python train.py --num_hidden_layers=12 --hidden_size=256 --n_experts=80 --experts_per_token=2 --d_expert=144 --d_shared_expert=0 --hidden_act="swiglu" --moe_layers=[0, 1, 2, 3, 4, 5, 6, 7, 8, 9, 10, 11] --router_score="sigmoid" --normalize_top_k=false --routed_scale=1.41 --balance_loss=0.00213 --balance_bias=false --init_std_router=0.024 --lr_router=0.00126 --vocab_size=32000 --norm="rmsnorm" --norm_eps=1e-06 --tie_word_embeddings=true --optimizer="muon_variant" --learning_rate=0.00473 --batch_tokens=[65536, 131072] --max_seq_len=1024 --train_tokens=704600000 --max_steps=8279 --dataset="wikipedia_en"
Below are experts of layer 8 (counted from 0) of a mixture-of-experts language model. Rows are named router (the router's row for the expert), gate (a neuron's input weights, with its number), up (a neuron's input weights, with its number), down (a neuron's output weights, with its number) and show model dimensions 0-255. Each number is 128 + 24 x the weight over its row's rms, rounded and kept within 0 to 255. Numbers have three digits each.
Before each expert's rows: a language model's description of what the expert responds to. This comes from a sample of Wikipedia text that the model never trained on.

# expert 49
Description: Units following numbers like km, ft, kg, million, metres, sq mi, plus decimal or percent endings of figures in tables.
router:152109130122118093125103109161144161116156111132123178148148090113132127107125153100174148094183128069119135160124115133123102131177144126151139111103159128146081125163138153112147128126137169116121097156096077113166160116148133124160172125139138150101128078118126156141128149097135085144136121119130120139123141114108077124105107109119090139129084119098089086137094146119136166123154132144102140142140107115148129151113127171112113123138085109106129094144105113114142148141092110160102142132125097070152152165126125156112108138177148100154168110135087113106117152117140119128104135137161138085102128141146130081131132100129173162127101146150106094154088149129132174101126126116162113124143145084129120166136128132089076101117149118117149111145124084131103141109167083
gate0:137152125087141104150107121146189144116133113101114126110136174132113165124102113118125092110136136100143129068106151145160087105143103128130141108114119139145130145133132140098100067113116122100131091157117114082093097141121098086136176089143140135108125132130147140114140130142168129150144090156168106164146128149178170146143116185102102141089117151115165105162116140077132121117121087145183132166157120109138177110110118133097181151096098134064127117131108149168150133095142131149092124150133124150127172135129111122088111116165116072134128118140093119107113084092108137123127124150130131157097142082107106109110069132149122171128137120137155139133123091100134129101152099128144112113121122135110127156119132137138099125103138096143104123124120148132098087144139125
up0:100097100143166105168156153103119178122136121160117102096119103101097098143130105123093161117123113142105161121147132132109121092125122130166146156110156122185102124110136115113149113145150085123127157098095171144128151133119169133135128127178172108188120118143153072124125124120106115145140151163090107115125132122137173113118145105120131110117140088107110150098119139087069128148105123106106114149157134133136114150088170093147124121163125139160110129109102143116164112163133128110142138131131138144138085172125127151114162114107123130135128154143120109103096152184141113154073128144104130104154137117180131145143163123121109116090151092098116126129106160085126158110134107145129123143125064141123136132078151151105151110147112156129106116148104125150192094127152077
down0:166115150096136091133158136116119122128186160115139108126125141153152096153128145181104133125107124142143129119142118135119080154171128070168158110129158136070137089128125124152121170131132168138095121138123154123117124099133106091145083134120109121150185144135124137088130084131089116108107106121115129137144090141123140111155167118131130157095095145140106124097112082113113130102132136140119137134145154120143128120114157161124157182153126102097159115141186089116107139146134110162126146139132106135165120150059139092154129143137106146154129133112075140088113143135163101118108167135142150135155154173116113096130129165169121122145134090134118126094142115128133098085137146072143141082165148131090117181150127109136123157131164122159111102160128141134159132164113147
gate1:099144144157134127128103100136141115167151164151129160152147094118146159097146107132103204113117098099139150176075120145113141118097127145107116151131141129140082101129159113167139136103152138134139128154102115067185166124104157138130139119118114114118148127146073134119160133112137068113141133121140131135110139136136103159136117149109101110105180169117102128120103104150123149150155074108114118138121120147138161115115128146137146074108088088134158110137064146127138124095139113115103170099134131093124128146121123080113136117142128092123142134118086101109160132078142126153123102151107126106069132128097098142188124126159137184140137126117094110108088090170125169108143137140141105111159086109105130133131141148120100161124159151134125128107137099119127130101139121
up1:111142083143137131138122137156086134133088127149103151151107089161161079123144102128105160138118101125174146112102079090100165131111153120125149152140113107116129077114129080140125099110102089124112139108104164115129156134089168132125122156102130100102121147132125129142157157124121121116133130064119157141111105101127134103094141119131124081145151137149151100110148140171131082137123155107132132105107135150141135102113117114090148117121174158125112168164136136128117099111165112114105112109130151125160129111117098139134142144113111115139155073084133096166148125141076133088142158118119133096151151089138092137105137120131111102171134124086104149084110179145108189131143077179126174110125104138092120111139132136122087159128146114095144113133150084128127105107113156
down1:145118073117151151141172125106160126111118158123109108117183099152130157133138131145099139149163114099148118117131101156091148098149157137084098136119164098175162126154163157143121139156154169131134155143139107132116146116126117125134106115147121127086168130155135128117117115135151097088121152139141148160114133145113130108103136107166149125121101105174166141113112108136123112110080142108108146129090109125159129135120169165151160177132121165098185150110134130105138156129138138115125132153100104121112105114124074148148140130131119140106118119150075186139132124114141130167096190132148123105155126148102142081083118137169165153147132144096117148161121107161146136108162147102159132083113138156087145151117135107147095122143147130180157130191113146109118108117106086
gate2:141128146162079097208108131109145150107150117116107157115117087129133120089106132138140174123136142126140128146097111119106133089112110120109161122148110162141128095108101127153148124128129103138152154119135104120096104150131156152085122139175138182130104137119136173126102125117129145112151166116119103118142153107154115144155121112124109113160131139076108094118151090128160101115117124166134161102114112092052158149132135114179083145114121134161139123129143082115161115137121159126118107164072111142113159133068118139121128153141158141138113109133168139127171103106085133166149099157160165122096111139133141141112146144128127150124142133126136110091139137099152092141094140136101090163119109139162121125124156119103113082127137134135124066156150162100125195135149139
up2:120101137150094083169115097121145137100108186132137128103122109159102116071105168151160156118140144096113124132084122128122152103113115110137148101156085159136122102084122142151135129126138103135103144128121121070107109121133148111100115135139092117128153134145142130143112161138137138104103176139134063127144130104122098108148142080091106121170134122123096123141124117116141157139096137140112142065115137112084154128102163156101125123167106107137150096135122136130166124154094109175088121101109118105084172129070105148135126106135133135146144134166159097106166117113111112159127102151138142127090094104149164137140125092148158155119139135131156107125165124082150100113126127141149123168171097156119127113130114123105108108157141095081152081139143129100105170109152095
down2:138178146120099161105116130140114083141090120122119113067093150117113099128119087141125118154092122138107095156143107124140129132124171098119137115173123145102129153088128115175115110107142110137139122151129115114162106136115123149120170152148140098076120138139109128133128139093133131137143141117128113102168118115128150137145122128123131130125122140104140144131103093144158104167172186139102159139137144140122108132177146137096134121176129121137137144139138166167098119110170122155116135152162078135149129115147172092143107117120115127147136155152160083185151096132143123131138131126109111139140098097146186102119131112146157133087132156121125138118130130141154138144104123125133130116173122152085101216148096160115151085082126147129121153053156154101190124139149147
gate3:114129097099118144146127102120145145097144116153126157116105103140082139173145181143119118119150125117137145104118089092121123138117100159131134137118139128105107117129131131115086155149117139113111139182169098174137157138182132149126081147135128092150108138136170142088134144102142095109127094103137132140158147152146122130121125098131101110094123131130108165120120116114153154157163119154107116129140118135125116151096095123106160113120080109162131080109175106079153154162113121146114149118162081108184113130137141143167098092169110152130126105134107125074154144180144106146090105101201122080101155157119131157133108116130146122163145134141153131135121158149106114144135092148095148142101105136128087149125112111109128077136145111107164142158101093099080110126147135
up3:119137132104163161119124138164163116168107121114067114081170171109154153130136137134159122127095129136093121129125143082105160132114152128128115156150121109169116140100091118129106140109160148125113111106121149099134113141158135154102130138098092161079162141155144139130167158112093113138154094122163097129094096142125081117154110140092119101160103170112141088165145088114105111159099135143169107143109172132128113110165107151064155123122164149158124134147126125157147115139110181145174122144063153154095121121118102142156191114139136106124118122135124090130120101118138126135186122181129129157153108131125108102114109097127147135146144111139152143143108153159139138119134121113088177118142156137129104104110116142145117120147153129093117105161160127173121105122131130
down3:126107088149140132117171128083070153137133148162132105161148128124115145098141154148171134146136106120110117144173139159122122134167133113134172127137128120109113137130147142083149113131092119111165097133099150162185121161151159107134130098153113161080167107147152107163146161113108136126120124140123152175182125107134148143090136164151120150102132143145126096117118159117098160129152116203096095127122136144103117123134134133107106097160083095134123146118123126087121124125175111109110155144183141120122150128108134103116144108072169118174161082135100146102127153147171117125120137130173144159120143143138137127146085091094125103131105126165102143135173134141147133112147134131152127131136136139076131143137108114090118094160119160085091102136104113163130116157121135
gate4:121113154141114108119155142156159130159113103146134118118150130142068135093164125107122131112154154128129141204123111156160154146155119125136135125117144151133117155111142156128132123126100135129152176142147178121133122143121144154147152125167120117145167113114129128153156121178112156115107156092128108112168125165097082138131098127087121166103118109129141084151163144164087101125161122142116132116146140165103130135145134164140113125146164135147121091153136105163135137147106160067166133111141074155155152138114092163106133107132141113083122125150164067109164115120119111132165122118159152117108148130150137148112114130165164107111141162132117134116111118129061139107187148131127117131125138149106218101099136149129129106090094124092134146162105098117139129098129127
up4:130110088146127098112145117150155139170106133138133107121147112150088154099152085133116154107116120151135116179092095161138092146116108089127138129122142116142140136107142137127156136120078131157102140135122118119129128138158172115115168109162128123119089098126134159127116124148122109114134139101102116101149137102081132117134097129101109121104120102073140124134105126151103163141162121126126112102157150136121051147173167132160117126135108137161108126127124095133113170176152132105124115158169118129125175121137145142159187074142136094111126137119148077141133160156085133176128115154116150120098159161145166114108140100198169121131126122154140167121122109145141177157159132107122129126128140093099180140101163126124141106096128142084085108153109113093123148120144096
down4:126116160109127144155107109122137125164129154094147101150110091084166105143102146125114133161122118108157130117187131107130138139160168117150158168135146129104117130134080152115152138118106092094121121111171146138133146156094131134141104114109125147122101121146126115132130171104141051115174085118117157154140179159155187112117105145138118147154116103156161181069106176149145114165122122156108126119170117118100093156152141133163142103158115106140132192105118158162144099095141124119121125101161120150107125101095139119127138125170106128097149133118122132155136152104156117120150111152147117148097118081132114096130139147120107123123149153138134130111179128123170137089168128102109139118127102141121102117128103074152103143149154124141097155170110145134153129077145129
gate5:142168140115152099136102102101088155118173134125147140174171107117126144148105115163165156125130119111118080108130104127155112128115163123082139151127131146122118109111134144130121142115129139122117125114117112143162137124137109146103116105086080143148095150126154157155137144096141113112141117093144155163091174138099131123110083148123131125123113127121147134121128138134123146122146072126121114196142124096128114143113111140138127110181102109167204123113151099138127110100124145144140149125113103126109125113165124126159171118138117160166095132174122158107114094128093079166123123119132151123089141130113097101114107069140105105116111114155093083142162140106208126124140113111128126119138088152104174108138161088109136121111136158096144127168113111092104080094086138
up5:153182150114093117119115108127073108093156162133152105194153122133122148162111133105162127101115098127123124148114109141163101146128107120101128130098082140089127110062092169115143133143123108127115128149137115166140126124133098121119119151085096122121108099127128145144133129127120127132130125108160133145104142151131118137070125095149174093100126104076144118142098134162121096149151096080129121191136116085148121157115123145135122098159103107133166095137124111142115103146135138155121132141120117103116114101154131171121115156092129132143146121196175137096096101131085121209124124143132146126105130142129101139145125080109129137178127116131128106138114152139117129101134130068135104103154151149122151122103109092158145132130161126117107155129099137107094110068095126
down5:121121155094114131119136121087094127129098093122089102170094090172132124148109126087115107107131123095106141136109126122109151136159146104133107116134122147156193158158148101102157146143164062115144120113123111132122160143115129087126079125137107166133141125163122158133142103138180154066114111090116114153141094137134115148106131121104120139135163138126132109125112114109113119100086105178163160116113105110143137113181119118107129172111137138133112111130139170112093156145105082139117165101131129122081173153082112168141105146125170146134136101091126132126113164151071121164134160150140142143128168123125165114102087088114117098186118132112106162123118138117122159131128117080146103152139131134111110120154103114119095141139152146173129121125095115111123115087136108
gate6:101121099124148092125135134152129151139134126100147117154116168084123138126091159144082119134148119093110132149177128139120145129089087151127100121080123097125149153107112129113134137153095145136161112155088132111158165142121139110094151110126126138109120165135126152149133108127155144158129124112159113116127100067131165125118118131090134125142146131106091152119126118118080125116066144131177129122097124163137099156075169118164113108116120116084115111103102115112141114087159106126139147113152114113099131099146101086104148116111136122070094087085119156137123160124165134145121071146104149117159129126108117107040139124143116120091134159138159119140123125123127142100136141106148110134112129149108132100125117139135070096128149117119133184134101110107098124087061096
up6:134123127096119074109155111137110113139121173144170117189149107106129182147131115133105152127139152160092141164127105120121107134116104136122134132140128161111086130113153148125161100108147127148147134156105116157111138142089138134123126122118163090143079168121142137158134102121082150101090115099124131129067164105125122122147132091114113180163151104142113154121129123148107129130116108182134124112150100143126134127115169140114128134145126140152133127148137069094158103111113097129139136139121152092071120121093092157143125134106152135105130138134164159087139139124147132117140109152112117121155119127149122128102115143120147123040158136141115131149128113141132148123135137110154118148128113143147142175161119104107084116119213125127136150045163173091099131116157091
down6:127108168114117161096135138130107125130159177127116134127094121126154098177137138112142120122135097111088173142103137116129125138161128156100110128163139196058146098128119149164096161148166104133095161104097100092109135095108136181141165147199147123123109135105119132127136136140109140089131089117147149137166134151126134134102072117142147163128137129099134136116101152127119117151116118098129146154159150095111104177130150107117103112072138141164100097110094138109173104158109132140130115131125139095121130116118141097102123112112151144159122123112125145125127126126117106113128123117112080142078119134161101137129165121123138159151127163122168146184141132086181131131109132136154116166138144156136172094114138137103148155114168161149120144114140142153138118159187151
gate7:158146113130119112158122101128105129099139115125134141149158087120107126128130117095153136105133118132114107092128122101152135106168114114100101115116130192131116120130134161124144155079099121108113116143177128158134124097102127092095066151123119161171163077119165162139139129119117127158114111127120094111158140109144128112154084123105132176121123111151137150109149130105179135082105147137127138151115111151125125104099121148113149135152144143144109115160090129122170116112150138183123148118141138153128154151100073097153143107120106092142098128164130177163144144160149101159129155111147072120108195163097153121109141138114177112163143094124136096107150115110144132105150182087123170116091125129127119139131137146099124098118182107125109106120146102155116077130136091
up7:134129136093129121109088098121119144094102112137152119171106115108186119108160122132147155126118186138109165117120093110119140136151110157093140160131165132080116114108105127115173151143159141141106142181131103144114172142153194126126165122137124103128131116137090135080139115119160138102141151116096136091124119095134091130132124108148114180114121120151131136150154117101113085173164131129113076099115159131094129121151105147091099151101113119129137125141054123153115149127154156116117141160144126088144169101150152113152164101122093125131152132148121173138146143128141105124132094182111131104153163165154130128087133155161114142094127126120133147121111108150114132127104108128133134183121187137141140114136135129145113157125191158133122085145157124107101125096117092
down7:078172107117115095121113128118105132154091139130114146167139123101126122110125127150104152080139121077148131115153128110136165124116140179108152114130111093162126091189114155150135150075122142151096133141148156115102133135105095158110115140148146133119135109127151174118076114133141106162129093138078161167141184146134102123121136041112117092160149141121086130119106157135156141141120149136142119189158129100193110114092133125124114126187131120116119176138115127137141113124107181121141151168112129113132135095136110161144160112125124090161137145131122149116131113131123134150120129129142136137125164138133124097097095090136154149107146098128106069117124147129123161105162147154140121126111163124105121114105158150129133138119138142149164176150125133148109067093123129